Below are experts of layer 4 (counted from 0) of a mixture-of-experts language model. Rows are named up (a neuron's input weights, with its number) and show model dimensions 48-95. Each number is 128 + 32 x the weight over its row's rms, rounded and kept within 0 to 255.
Before each expert's rows: a language model's description of what the expert responds to; "mostly gets" lists some tokens that are sent to it at least half of the time. This comes from a sample of Wikipedia text that the model never trained on.

# expert 11
It responds to: Word-final letter pieces. Single letters or short fragments closing or continuing a word, mainly y as in canopy, satrapy, Smoky, plus species-name and foreign-name pieces.
mostly gets: "y", "hyl", "gy", "stem", "uro", "hod"
up0 [119 156 157  81 132 142 100  91 136 150 163 171 145 125 100 162 150  97  64  80  98 138 142 146 138 130 104 176  89 128 118 165 137 113 184 128 117 133  38 163 144 163  97 100 109 161 183 140]
up1 [188 147 105  95 126 156 125 114 101 146  54 168 114 162 153 110 104 160 166 108  99 114 124  75 144 160 151 167  96 144 175 127 136 129 164  75 124  83 149  87  88  63  92  85  71  92 144 134]
up2 [140 184 136  60  84 113 140 152 130 147 170 173  95 166 217 106 118 146 139 112  89 120 117 124 130 174  97 145  80 144 155 116 126 196 101 154 175  78 147 149 161 160  89 126 141  96 184 152]
up3 [109 120  92  89 117 112  50 120  92 135 145 141 123 156 134 143 158 185 123 154 162 119 125 140 139  99 141 152  90 106 110 159 174 174 154 157 163 124 120 200 151 154 178 113  90  88 157 178]
up4 [152  67 116 154 116 132  61  71 152 158 149 198 146 163 156  99 128 101 161 169 136 118 118 164 113 153 180 163 121 131  53 153 102 199 152 169 123  91 149 156  83 133 180 117 120 138 137 156]
up5 [139 102 109 101 151 137 119 176 113 127  86 208 140 152 103 134 109 119 104 148 154 201 170 166 147 185 161 131 105  57 107 118 105 129 116 130 137 159  60 186 110 185 110 133 169 117 105 143]
up6 [ 77 166 142 112 130 156  85 177 121 124 101 179  83  88 148  83 145 112  96 101 182 130  99 115  95  53 158 128 132 133 100  89  98 139 170 107 126 127  94 163 154  84 137  91  64 172 133 118]
up7 [101 172 166 138  83 137  92 125 118  91 119 155 178 141  89 100 128 124  98 110 153 133 127  99 127  79 114 116 164 131 146 135 144 180  91 126  81  80 157 189 109 120 127 126 143 109 121 164]
up8 [124 131 133 128  94 158  96 153 116 161 154 111 143 117 194  75 175 201 113 125 102 183  96 106 147 115 169 132 183 113 113 140 106  57 114 128 157 108 132 159 142 159 117 115  47 118 112 148]
up9 [ 77 110 129  70 141 137 130 111 138 126 110 149  86 154  76  69 146 120 163 116 170 132 101 124 159  50 127 133 102 170 134 143 207 115 124 105 109 160 128 129 108 120 162 177 104 161 187 149]

# expert 15
It responds to: Learned word endings. Suffix pieces of learned, scientific and taxonomic words such as -ology, -ist, -ation, -idae, as in Philosophical, psychiatrist, tissue.
mostly gets: "onom", "ology", "idae", "ador", "ism", "atory"
up0 [163 154 125 112 138 174 160 179 127 164 113 124  97 151 101 107 130 144 106 128 119  94 140 151 131  87 144 104 106 144 196  64 109  91  89 113 128 133 158  76 153 179 160  80 171 140  74 103]
up1 [ 85 140 164 130 125 106  96 136  55 121 140 100 145 162 173 114 126 146 129 144 115 147 130 114 147  99 106 158  93 119  88 111 152 101 131 169 174 110 153 125 102  61  69 107 134 106 144 129]
up2 [ 79 113  80 117 130 121 145 133 125 123  90 114 102 139  83 182 157 128 129  88  92 118 115 143 176 106 134 177  97 179 161 104 124  46  91  96 164 123 145  66 164 103 120 176 123 138 196 112]
up3 [123 132 135 135  76  87 116 141 110 120 153  48 121 187 126 148 126 160 155 182 100 108 129 132 159 125 160 106 100 107 116 132  96  71  89 156 180 106  80  76 156 110 139 114 120 147  91 162]
up4 [ 81 154 146 134 130 108 167 145  97  87 111 114 104 125  85 180 173 127 124  89 172 124  95 119  96 145  77  77 124 146 159 136  87 118 141 209 188 105 166 146  89 118  96 105 163 140 112 136]
up5 [126 142 120 136  82 104 179 140  92 125 191 127 124 155 138 170  83 131 147 108 154 138 144 113 179 105 152  77 136 128 103 108 152  97  97 104 176 120  72 105 116 149 143 120  81 123 148  25]
up6 [169 148 168 121  95 128 165 153 125 119 162  57 140 154 127 119 143 121 228 129 102 182 137 198 129 162 133 158 121 155 129 130 129  88 166 177  82  78  76 121 116 107 127  85 158  86 125 110]
up7 [138 112 112 116 177 121 197 148  85 174 155 189  75 148 101 115 127 136 142  82 140  94 102 155  94 105 151 163 139 105 148 139 103 115 122  84 144 102  92 125 129  90  86 183 136 149 136 159]
up8 [114  88 162 177  97  95 130 130 114 184  72  94 131  65 113  89 107 139 134 130 141 150 103 121 142 133 111 126  86 129  77 118 177 126 185 183 172 144 167 135 129 146 183 121 145 144 169 164]
up9 [128 121 128  89 131 132  77 133  38 145 166 112 108 113 115 107 120 111 129 153 125 143 140 103 131 106 165 141 140 132 124 108  93 129 113 130 123 129 143 158 103  76 101 152 111 118 206 145]

# expert 9
It responds to: Two-digit numbers. Two-digit numbers and the last two digits of years in tables, counting rows, percentages and year ranges, such as 15, 10, 1978, 3.54%.
mostly gets: "10", "11", "09", "37", "65", "98"
up0 [ 95 155 110 136  62 144 139 127 158 177 125 111 189 111 140 129 134 109  79  80  95 143  94 103 155 111 112 183 163 110  74  71  50 118 128 105 167 157 146 143 121 162  38 108 117 152 146 100]
up1 [157 160 137 170 124 110  92 162 194 131 173 175  91 118  98 121 163 126 117 111 161 103 153 135 173 112 125 242 147 122 128 120 168 112 119  63 188 114 151 129 125  62 109 113  92 137 107 161]
up2 [147 112 117 170 118 132  57 117 112 182  87 169 153 111  62 148 116 130 146 138 103 107 124 157 132 132 138 135 138 126 185 146 150 126 134 203  87  86 116  78 106 176 118 147 116  64 199 106]
up3 [ 93 190  78 113  55 127 128 137 141 154  96 161 144 156 158 143  97 143  84 104 100 153  59 141  70 146  84 190 117 116 150 123  50  85 157 131  87 177 119  74 143 138 123 129 139 101 127 177]
up4 [126 167 154 110 136 127  70 157 116  93 131 134  96 170 189 156  69 185  91 145 180 153 127  79 164 146 128 162  77 132 133 108 120 119 124 168 192  98 126 174 121  77 134  75 153 164 182 136]
up5 [108  67 149 136 180  85 144 140 101  70 153 189 114 141 110 149 151 165 190 128 184 107 136  90  75 176 142 142 107 121  85  88 142 134 152 144 146 150 123 141  68  76  99 101 135  78 156 134]
up6 [149 150 135  96 122  77 169 127  97 152  65  66 128 160 133 133 150 149  95 118 103 125 122 132 104 111 139 112 127 155 146 139 161 149 172 126  76 146  97 129 154 165 112 120  94 150 178 120]
up7 [ 79 150 160 136 112 127 146 133 130 144 164  93  65 194  49 123 107 156 142 101 120 166 105 105 126 126  89 109 149  63 146 103 154 136 163 149 117 187 144 143  99 132 163 133  60 114  75 104]
up8 [101 140 153 145 105 130  99  93 166 223 104 155 120 122 115 119 179 115 110 133 142 137 103 164  78  66 113 128 198 123 105 104  82  52 131 158 118 137 126 118 150 118  81 136  95 100 158 147]
up9 [131 121 128 162 111 166 147  99 160 107 122 151  98 114 144  70 135  81 138 127 156 112  80 105 116 131  87 138 108 120  99 115 147 158  96 115 117 153 123  65 126 105 164 135 125 137 217 139]

# expert 30
It responds to: Infobox field labels. Field names in infoboxes and section headings after a dash or line break, like Occupation, Website, Kingdom, Location, plus coordinate prime marks.
mostly gets: "′", " album", " Film", " Coordinates", " Location", "History"
up0 [117 147 127 136 154 126 140 102 101 179 132  97 144  88  91 179 163 130 141 146  79 106 109 176 121 122 146  97 139 101 165 109  98  91 155 107  57 106 122 107 123  99 145  74 117 125 131 130]
up1 [125 146 138 145 135 152 236 138 140 142 122  83 118 104 112  99  96 143 163 121  86 159 157 162 146 162 134 150 107 118 123 136 115 114 139 151 117 128 109 125 119  73 105 150 105 146 188 165]
up2 [117 122 134 123 177  98 113 143 116 135 194 137 123  60 146  64 106  96 116 181 122 184  87 132 128 157 156 136 142 170 153 207 124 155 150 148 109  80 192 111  88 127 168 136 127 150 116 145]
up3 [172 177 142  65 163 204 180  96 170 179 123 137 199 119 136  94 111 152 139  96  88 130 131 119 111 164 116 187  85 115 110 184 128  92 131 175 120 122 110 109 151 156 142 112 117  99  81 127]
up4 [155 121 123 102 120 112 148 221 156 144  45 157 140 139 151 138 141 169 126  76  66 178  99 178 137 118 137 118  98  88  98  66  68 151 104 152 108 116 183  91 157 128  70  75 155 115 162 123]
up5 [ 99 179 145 155 135 152 145 124  79 147  82 154  97 150 119 148 120 129 137  90  63 111  78 134 117 173 152 140  97 146 133  84 145 112 169 130 160 139 155 151 159 157 104 121 103  84 167 142]
up6 [153 176  82 175  93 130 103 132 155 151 116 133 154 108 103  75 151 184 201 117  97 152  54 140 126 126 131 171 143 126 116 137 107 143  68 128 107 175 143 111 104 147  98  90 130 175 117  74]
up7 [ 93 173 159 148 109  95 143 149 158 151  95 121  51 106 127 136 102 170  75 131 147 132 111 106 196 105 145 117 126 149  86 112 147  94 159 181 127 160 134 155 123 163 149 103 157 195 132 120]
up8 [174 137 127 157 108 101  99 159 118 129 128  70 150 101  86 129 126 129 130 125 186 129 133 125 109 117 152 124 151  77 125 126  73 174 190 153 151 116 189 139 120 128 150 125 149 225  90 122]
up9 [106 137 156 148 101 144 164 149 143 114 107 150 151  75 124  69 116  87 163 131 127  70 158 118 135  88 149 129 121 156  70 197 197 111 121 133  82  80 141 152 142 164 111  69 179 131 114  98]

# expert 21
It responds to: Latinate word-middle syllables. Middle syllables of Latinate words after prefixes like cont, comp, diss, subs, e.g. dissatisfied, subsidiaries, dramatically, limited.
mostly gets: "ract", "ident", "lic", "it", "itor", "erv"
up0 [105 128 120 123 177 108 112 193 143 150 162  82 184 146  99 157 153 156 210 119 159  88  60 111 107 137 182 125 138 109 105 113 148 112  77 106 135 135  89 113 164 112 161 121 108 167 149 118]
up1 [101  86 115 158 175  95 118 180  93  56 100 177 125  82 150 115 149 149 109 114  47 148 102 105 121 116  88 171 169 166  36 157 126 183 148 184 122 115 128 104  98 135 138 102 125 136 128 153]
up2 [188 127 121 141 121 149 124 132 112 158 116 164  99 160 159 191 122 108 140 134 141 129 110 122 101 119 133  79 140 157 179 166 198 148 139  98 153  75 121 117  78  65 108 150 145 125 123 137]
up3 [ 87 135  88 174 122 123 124 149 123 142 138 107 115 136 124  91 144 204  87  78 110 136  82 138 127 126  96 121 154 172 138  74 116 120  60 102 170  75 148 113 208 160 108 106  93 139 205 103]
up4 [125 179 187 142 132 134 115 115 190 110 119  78  96  84  93 108  77 147 129 148  65 101 164  82 135  79 190 164 144 211 175 109 121 124 141 118 180 124 116 148 102 151  95 111 101 131 127 129]
up5 [134 144 131  33 113 159 184 156 146 115 116 122  96  85 159 101 220 152 141 102 153 148 212  67 105 100 115 149 118 165 139 137 129 139  91 165 119 161 152 116 106 128 168  52 118 182  75 118]
up6 [ 97 141 139 134 113 164 118 126  68  83 135 146 179 108 143 120 138 155 168 165  93 139  94 140 164 114 182 142 141 143 166 109 130 127 200 160 137 170 124 168 159  68 124 130 118 156  84 114]
up7 [110 143 130 113 129 146  48 114 140 143 177 134 146 118 108 113 164 119 108  81 111  83 164 170 155 146 137 105 137 128 102 220 185 157 136 136 122  82 145  82 100 154 127 115 118 157 138 147]
up8 [117 173 125  94 129 111 125 161  80 156 159 109 137 127 121  37 166 101 117 158 165 117 121 144 154  72 179 123 164 152  90 136 136 131  72  92 117 138 121 126 128 208 149  67 139 133  64 111]
up9 [142 174 126 116 117  91 112 119 129  77 125 176 140 126 102 122 194 134 155 129  95 161 136 156 152 182 105 136 190 144 110 134 178 131 142 140 174  51 160 142 159 126 139  58 129 174 142  61]

# expert 6
It responds to: Brackets and list separators. Opening and closing parentheses, semicolons, pipes and quote marks in lists, tables and filmographies, e.g. (2014), Carly Pearce;, W 35–17 |.
mostly gets: ");", ")", " (", "\"", "(", "″N"
up0 [149 100 126 154 174 149  94 144 136 148  98 172 108 168 151 138 102 164 159  86 146 123 157 101 156  87 116 127 127 104 106 165 152 176 159  85 106 115 156 120 120 132 137 114 119 166 178 169]
up1 [180 121 141 107 118 162  97 126 134 122 162 169 150 115 121 109 106 135 167  75 131 194 122  67 173  98  86  59  95  96 118  66 141 143 163 128 140 101  86 152 135 142 118 119 119 171 173 155]
up2 [ 87 119  85 143 144 158 147 157 123 131 128 122 115 156 147 110 129 183 101 120  80 169 166 101 112 128 130 121 171 120 123 115  98 161  75  99 100 161 195 123 100  38 189 118  99 123 148 176]
up3 [ 81 122 102 132 132 143 138 102 138  86 112 141 137 158 105 167 156 114 102 109  98 104 148 159 124 114 136  83  80 124  98  80 126 119 129 156  59 157 144 120 144 191 119  85  90 150 175 141]
up4 [112  95 104 122  77 142 196 100 108 133  94  86 138 152 126 109 107 162 145 137 119 153 126  88 118 102 129 124  80 148 154 107 129 127 126 136 127  82  97  95 125 169 126 125  75 182 138 158]
up5 [ 90 112 148 118  89 138 102 150 158 159  98 141  98 136 101 116 149  57  71 143 124 115 114 150 139 131 180 162 153 129 106 164 146 125 117  90 213 146 130 114  67 158 132 167  63 102  99 106]
up6 [133 189 120  51 141 145  72 170 143  85 102  86 117 122 177 167 133 153  87 150 145 204 168 168 121 141 167 110  94 116 138 110  87 101 116 128  79  69 158 109  89 147 112  98 111 147 157 125]
up7 [145 169 141 196 155 124 113 108 150 124 142 179 114 136 120  88 129 154 149 140  60 173 146  60 136 117 172 109  91 132 102 121 123 130  94 181 134 106 146 152 122 144 141 113 137 106  93 178]
up8 [ 85  77 126  78 142 160 177  44 163 138 106 130  89 145 129 145 101 123 137 114 150 108  92  80 130 149 158 133  86 171 130 121 130  97 178 123 161 145 128 122 152 134 111  94 140 125 113 186]
up9 [155 147 148  93 151 195 109 128  89 134 115 129 153 169 120 144 137 165 113 133 117 115  95 151  74 177 138 104 152 119 152 116 110 145 147 194  93 107  82 142 139 122  93 135 169 166 146 158]

# expert 3
It responds to: Conjunctions and year digits. Joins such as and and or, articles a and an, and leading year digits 19 or 20 in ranges like 1896–1907; also first pieces of quoted words.
mostly gets: ">", " woman", " or", " i", "born", "vironment"
up0 [140 220 191  98 147 123  77  82 150 172 131 128 101 143 128 174 151  55 153 142 102 118 139 118 135 152 154 119 145  82  99 158 148 106 125 188 116 102  70  80 152 140 129 103 175 130 194 151]
up1 [ 99 140 108 171 164 158 164 142 135 168 145 103 113 168 104  98  94 158 154 118 121 111 110 133  79 112 140 124 148 122  92  93 102 176  71 115  73 113 135 127 148 124 140 132 185 118 179 165]
up2 [ 75 159 104  97 130  81 116 136  72 167 128 166 168  60 106 133 143 135 179  91  89 186 141 189 163 129 161 116 139 145  78 173 142 107  95  95  70 191 165 178 115 149 150 124 144 168  86 136]
up3 [141 118  96 157 122  93 172 144 119 145 134 105  94 130  81 171 142 212  97 112 143  82  92 147 175 125 116 139 175 120 108 104  68 106 115 155 162 119 184 146  85 109 162 155  99 145 169 134]
up4 [132 131  82 101 190 144 117 122 146 130 108 137 109  70 143 118  98 152 160 128 125 156  91 109 125 178 115 183 186 167 111 168 138 121 134  90 139 114  97 131 155 171  80 115 136 123 103 135]
up5 [130 155 158 132  94 119  94 105 167 147  93 176 113 135  59 125 170 136 103 132 156 129  89 119 120 132 124  86  85 113 134 132 108 180 112 146 209 171 155 124 152  92 114 150 164 158  55 168]
up6 [140 124 133 125 154 100 107 102 149 141  95 186 128 122 120 121 131 176 190  99 105 124 122 208 126 158 170 105 106  76 123 148 132 168 134 197 137 166  83 128 139 154 135 147 175 156 107 101]
up7 [145 143 102 134  50 162 160  90 132 154 101  88 158 119 168 188 126  90 119 105 128 139 106 130  94 153 141 194  97  65 110 150 138 132 157 185 113 139  97 178 165 132 143 160 142 148 128 118]
up8 [138 134 130  52 120 111 128  96 134 205 155 118  99 169 112 125 137 126 134 123 148 146 118  55  98 147 179 173  91  90 177 116  94 146 107 135 115 100  91 128 130 149 124 115  81  89 168 160]
up9 [162 173 119 112 147 123 143  92 181 146 106 131 154 178 115  84  87 143 119 147 142 151  67 107  98 131 114 156  94 141 150  84 137 157 166 194 140  71 138 105  98  74 194 140 137 158 137 115]

# expert 17
It responds to: Ordinal suffixes and units. Pieces right after digits: ordinal endings th, st, nd, percent signs and units like km, kg, million, plus punctuation in score lines.
mostly gets: "%", " million", " kg", " km", "enth", " lb"
up0 [ 94  78 180 142 111 161 113 132 126 111 201  76 137 143 170  83 116 144 142 154 128  89 142 172 161  79 161 105 131 126  78 149 155 111 164 123  81 100 138  48 140 154 140 145 110 121 143 140]
up1 [165 131 135 108 160  76 106 112 171 199 134 123 197 109 133 157  89 111 135  96  66 175 135  95  93 131 150 177 154  67 146 179 116 114 183  88  90 136 110 142 153 122 115 116 143 101 118 117]
up2 [159 153 121 135 153 126 148 146 129 110 109 127 151 171 111  97 146  91 165 119 113 136  98 134 118 120 128 190  97 105 155 168 134 151  76 121 124  98 138 109 148 109 109 110 152 124 142 141]
up3 [102 180 149  95 106 138  80  93 132 139 108 163  76  75 141 205 141 129 138 130 135 121 146  47 166 177 136 150 150 122 118 124 167  97 171 170 176  96  82 111 160 120 189 119 139 128 105 130]
up4 [112 100 142 104 105 128 159 220 102 184 124 144 154 101 105 177  73 155 158 110 128 153  87 171 140 143 106 113 104  82 149 107 150 132 156 157 100 114 154 101 126 230 150 109 137  77 136 111]
up5 [147 159 142  45 172 160 102 140  96  92 195  96 118 135 116 153 151 126  86 161 122 162 107 113  82  96 128 100 116 151 168 142 102 146 150 140  76 100 151 153 108 188  86 152 127 120 112 153]
up6 [141 112  96  71 186 114  94 154 142 148 100 173  78 142  78 114 143 118 102 123 150 122 152 103 146 125 114  99 154  97 177 131 119 168 129  95 146 118 148 176 123 168 101 125  95 114 176 133]
up7 [118 116 144 152 172 145 116 136 156 125 113 148 114  60  51 146 161 119 167 135 115 122 112 100 111 110 114 139 140 122 112 180 123 190 135 111 143 132 188  92  93 168 113 119  56 155 107 156]
up8 [118 155  86 113  56  52 139 150 103 130 109 121 111 142  87 146  85 176 106 179 100 149 133 123 125 153 127 142 132  98 148 123 141 155 125 162 151 138  98 108 120 156 136 165 214 172 151 118]
up9 [153 153 104  82 151 178 128 159 119 130  97 147 156 175 131  92 126 128 170 149 104 158 128 165  63 187 134 185 143 109 119 142 147 187 134 100 107  97  93 159 119  90 131 126 161 118  99 139]

# expert 19
It responds to: Arabic and South Asian names. Letter pieces inside transliterated Arabic, Persian, Indian or Somali names, such as h in Sudhanshu, u in Shughur, ah in Bahauddin.
mostly gets: " Ah", " Mu", " Hu", " Mah", "u", "h"
up0 [ 80  96 130 159 155 134 157 141 176 124 178 164 114  97 166 112  92 123 128  98 119 163 166 117 131  43 138 144  86 111 118  88  98 102 116  88 197 176 142  92 129 140 133 100 127 134 197 144]
up1 [ 90 150  92 161 200 116 141  59 137 159 187 155 111 157 150 162 111 116 101 130 159  99 152 176 161 103 162 138 119 130 120 154 119 121 140 103 121 131 153 156 158 157 161  65 102 150 110 108]
up2 [164 120  77  97 151 131 136 195 152 120 134 100 118  92 105 116  66 172 180 156  85 120  97  98 142 115 140 113 133  63 112 120 112  83 102 172 158 167 126 155 139  77 149 140 164 101 133  94]
up3 [ 73 159  44 113 125 124  97 113 165 121 107 124 104 124 109 177 142  71 141  96 108 157 138 138 131  96 130 109 117 170 113 168 129 128 160 153 186 152 170  86 130 114 137 144 141 165 171 139]
up4 [142 156 131 166 103 122 118  46 105 190 141  98 152  89  85 177 160 140 158 168 129 131  83 221 118  94 156  91 147 117 155 135  87  89 114 128 144 150 182 124 115  91 126 145 110 129 194 109]
up5 [107 144 151 102 128 128 101 109  96 125  92 118 131 140 150 129 133 144 138  98 153 133 129 112 114 167 142 143 166 142 136  56  23  40 159 176  96 135  80 171 180 144 124 146  69  93 168 180]
up6 [106 128  95 112  92 144  99 102 167 158 111  91  93  70 138 143  70 205 138  84 114 152 147 159 111 195 110 135 161 118 163 117 153  54 158 124 111 154 185 124 104 133 141 128 174  91 150 127]
up7 [187 117 113 179  70 133 165 177  84 106 132 144 147 137 116  75 106 151 148 143 122 139 129 120 140 124 165 120  57  90 176  69  68  82 128  89 126  75 127 135 162 164 107  98 133 125  63  79]
up8 [116 144 114 141 124  92 129 127 172 147 128 146 110 109 120 116 116 127 122 101 128 153 159 134 198  91 188 135  91 179 128  96 127 123 114  91 177 152 187 155 109 148 113 133  67 122 133 142]
up9 [108 118 131 132 138 147 115 120 130 146 184 128 110 102 135  81 145 135  65 158  86  83 157 147 104  77 100 132 142 129  69 133 159 191 127  73 176 138 120 100 116 160 132 210  83 120 190 165]

# expert 16
It responds to: Institution name words. Capitalized nouns and pieces inside names of organizations and places, such as Council, Committee, Party, Fund, Democratic, House of Representatives.
mostly gets: " Council", " Liberal", " Committee", " Association", " Court", " Commission"
up0 [157 115 118 102 171 118  86 107 131 127 132  93 101 165 147 105  95 118 110  91 172  98 124 121 133 157 150 109 106 211 139 119 168 110 120 101 120 172 187  99 119 140 137  85 104 169 150 106]
up1 [136 129  72  94 138 102 117 123  51 135 129 142  61 120  77 120 118 158 130 160 123  98 124 146 175  90 136 200 140  95 139 104 127 170 149 125 136  63  91  96 117 234 149  85  76 147 131 116]
up2 [ 96 154  94 205  85 133 117  63 131 126 118 183 136 107 132  61 186 104 136 112 145 149 142  95 117 160 116 180 184 175 159 103 126  86 167 107 129 142 140  79 121 168 147 124 154  75 200 124]
up3 [153 144 111 111 142  99 130  74 135 107 103 169 140 115  56 166 138 153 156 167 100 136 110 164  71 113 150 137 118 105 160 168  71 164 130  90 100 169 170 130  95 148 232 216 122 146 140 131]
up4 [116 155 140 124  86 118 166 143  49  57 119 147 151 103 134 152  88  98 133 110 129 161 145 143  94 125  73  97 133 120 162 122 158  87 122 147  87  75 189 124 108 184 141 129 135 172 109 154]
up5 [121 158 137  31 130 151 114 147 160  79  93  68 160 110 132 120 119  72 141  98 172 119 146 113 152 138 136 126 123  87 134 129 135 132 130 150 148 125  81 130 120 110 176 173 100 142 126 117]
up6 [148 139 162 117 195 130 143 115 152 151 128 151 119  76 125 145 125 165 146 106 119 144 133 117 148 120 197 188 123 177 145 153  85 178 146 151 157  79 145 120 122 113 129 141 108 126 182 102]
up7 [113 125  95 105  88  60 115  94 133  98 142 163  75 116  96 139 156 121 153 107 103 222  98 137 152 164 144 164 130 116 155  92  77 163 172 124 130 130 152  79  52 152 172 123 147 115  94 136]
up8 [182 126 104 150 106 120 118 156 129 109  59  82 102  99 134 145 165  98 168 105  50 114 109  79 150 129 111 192 110 155 115 121  77 134 132  80 164 128 176 140  99 146 112  63 145 153 158 132]
up9 [162 154  60 140 109  97 125 167 152 208 131 148 133 128  95 184 159 192 100  95  92 196 121  95 116 202  91 124 129 165  88 115 118 128  92 104 128 123 122 148 178 132 154 121 117 152 131 129]

# expert 22
It responds to: Line and section breaks. Sentence-final periods, paragraph line breaks and wiki heading markers like == and ===, including table ends followed by a new section.
mostly gets: ".\n\n", "==\n", "\n\n", " |\n\n", "===", " =\n\n"
up0 [130 155 170  65 105 128 125 133 104  85 190 157 122 157 201  92  99 145  97 141 105 134  87 198 129 111 141  77 148  94 166  80 136  55 173 148 140  93 144 145 134 177 106 185 159 102 103 119]
up1 [165 154 133 119 153 105  98  96 125 144  89  91 130 118 123 178 157 124 136 102  99 131 101 155 123 143 153 197 156 185  92 126 177  98 150 147 191  97 146 150 167 137 135 114 109  92 130 170]
up2 [ 57  99  93 129  97 180 115 132 108 153 158 127 140 176 122 138 122 141 135 164 133 105 143 189 150 127 119  86  99  86 157 159 121 118 168 117 211  65 182 136 158 100  49  96 173 164 111 138]
up3 [141 155 117 160 122  94 107 106  75 151 163 102 157  53 162 128 145 176  86 141 112 106 131 122 147 114 124 114  79 217 165 161 100 136 150 135 167 136 106 181 189 105 137 114  98 134 122 116]
up4 [137 133 108 160 115 153 113 148  99  55  81 114 136 128 149 150 137 147 154 129 120  65 144 134 148 147 131  88  97 126 150 151 142 161 130  97 161 115 134 140 146 144 146 151 125 125 168 117]
up5 [137 150 168 172 120 124  92  63 147 132 132 143 173 150 139 134  98 129 114 126 128 157 123 163 170 173 148 105 153 115 115 188 112  86  72 135 139 122 179 144 173 106 117 156 130  96  80 128]
up6 [104 153 112 100  94  82 181 165 145 153  62 179 154 104 153 187 152 132 146 144 108 114  91 161 102 136  76 168 150 150 183 165 159 145 133 117  93 134  91 136 127 147 127 129 143 134 127 127]
up7 [105 132  77  82 141 114 145 129 183 143  80 123 149 122  53 106  89 141 102  95  87 141 140 162 125 167 128 123 118 152  72  93 170 110  59  81 141 142 167  94 106 154 162 170 146  80 158 111]
up8 [ 99 160  71  85 100 120 139 121 141 149 162 108 145 143 178 135 122 149 104  82 133  95 141 108 174 157  85  79 125 177 114 111 109  99 167 125 101 149 140 151 159 169 169 116 111 171 147 154]
up9 [135  85  85 147 110 138 144 159  98 193 136 158 185 137 141 130 154 143  80 162  96 131 130  91 146 143  69 183 107 124 163 122 160 175 109 128 195  83  94 149  70  74 118 132 134 134 206 118]

# expert 10
It responds to: Clause-joining punctuation, conjunctions. Commas and subordinating conjunctions that link clauses, such as when, while, because, although, and commas after introductory words like Meanwhile.
mostly gets: " when", " where", " because", " if", ",", " although"
up0 [158 209 122 136 147  99 177 134 137 129 123 152 167 104 114 189 156 107 136  93 138  96 166 122 104 106 104 163 158  80 109  97 113 117 172 112  94 160 128 117 148 173 113 127  91 142 125  95]
up1 [ 56 118 180 182 155 117 108  66 118 182 175 164 123 129 119 143  93 122  90 159 182 127 136 174  71 109 145 100  87 100 144 146 156 121 130 154 156 101 153  69 161 152 160  85 110 159 110  93]
up2 [160  96  89  95 145 113 134 163 131 165 110  95 128 134 169 132 165  72 152 127 151 105  96 106 166 154 122 149 137 146 104 152 112 152 153 117 163 116 162  58  77 144 141 135 136 118 183 170]
up3 [115  96 124 145 125 145 129 143 145 153 126 162 106  99 149 140 120  84 111 157 164 114 104 145 132  65  96 194  63 108 112 126 134 121 112 112 115 110 153  75 119 139 226 132 134 167  82 143]
up4 [108 108 152  94 157 179 198 142 126 135 135 103 160 147 157  74  94  88 161 169 139 104 109  62 198 114 108 150 121 133 122 127  97 149  95 131 151 149 141 154  89  98 125  84 187 168 126 177]
up5 [144 186 129 148 134 201 118 128 147 128 105 111 158 110 136  96 103 211 115 172  82 191 151  95  94 142  82 184 133 145 110 175  79 122 112 125 125 142 156 127 152  96 145 171 181  98  80 172]
up6 [168 117 136  60 145 150 125 178 195  99 139 129 177  89  80 116  60 138 146  87 125 116 146 106 113 164 103 174  94 107 106 152 128 162 116 120 199  96  69 137 122 110 131 178 111  97 140 139]
up7 [ 47 137 102 128 103 124 140 112 116 101 181 106 177  97  57 202 100 149 120 138 128 137  80  98 187 120 118 122 156 139 119 130 113 119 133 154  96  96 118 190 144 154 171 173 130  80 163 108]
up8 [136 139 176  69 104 133 111 142 148 111 186 133 153 128 140 174 133 113 155 141 107 153  83 134 120 136 133 149 144 108 114 115 166 122 137 150 117 160 132 134 153 144  68 125  89 176 154 136]
up9 [122 159 113 123 130 145 112 152 126 126 144  84  94 181 154 150 115 156 139 160  44 100 171 206 133 123 168  70 137 108 111 185 109 151 135 130  85 173 137 135 124  92 113 113 125 163  80 118]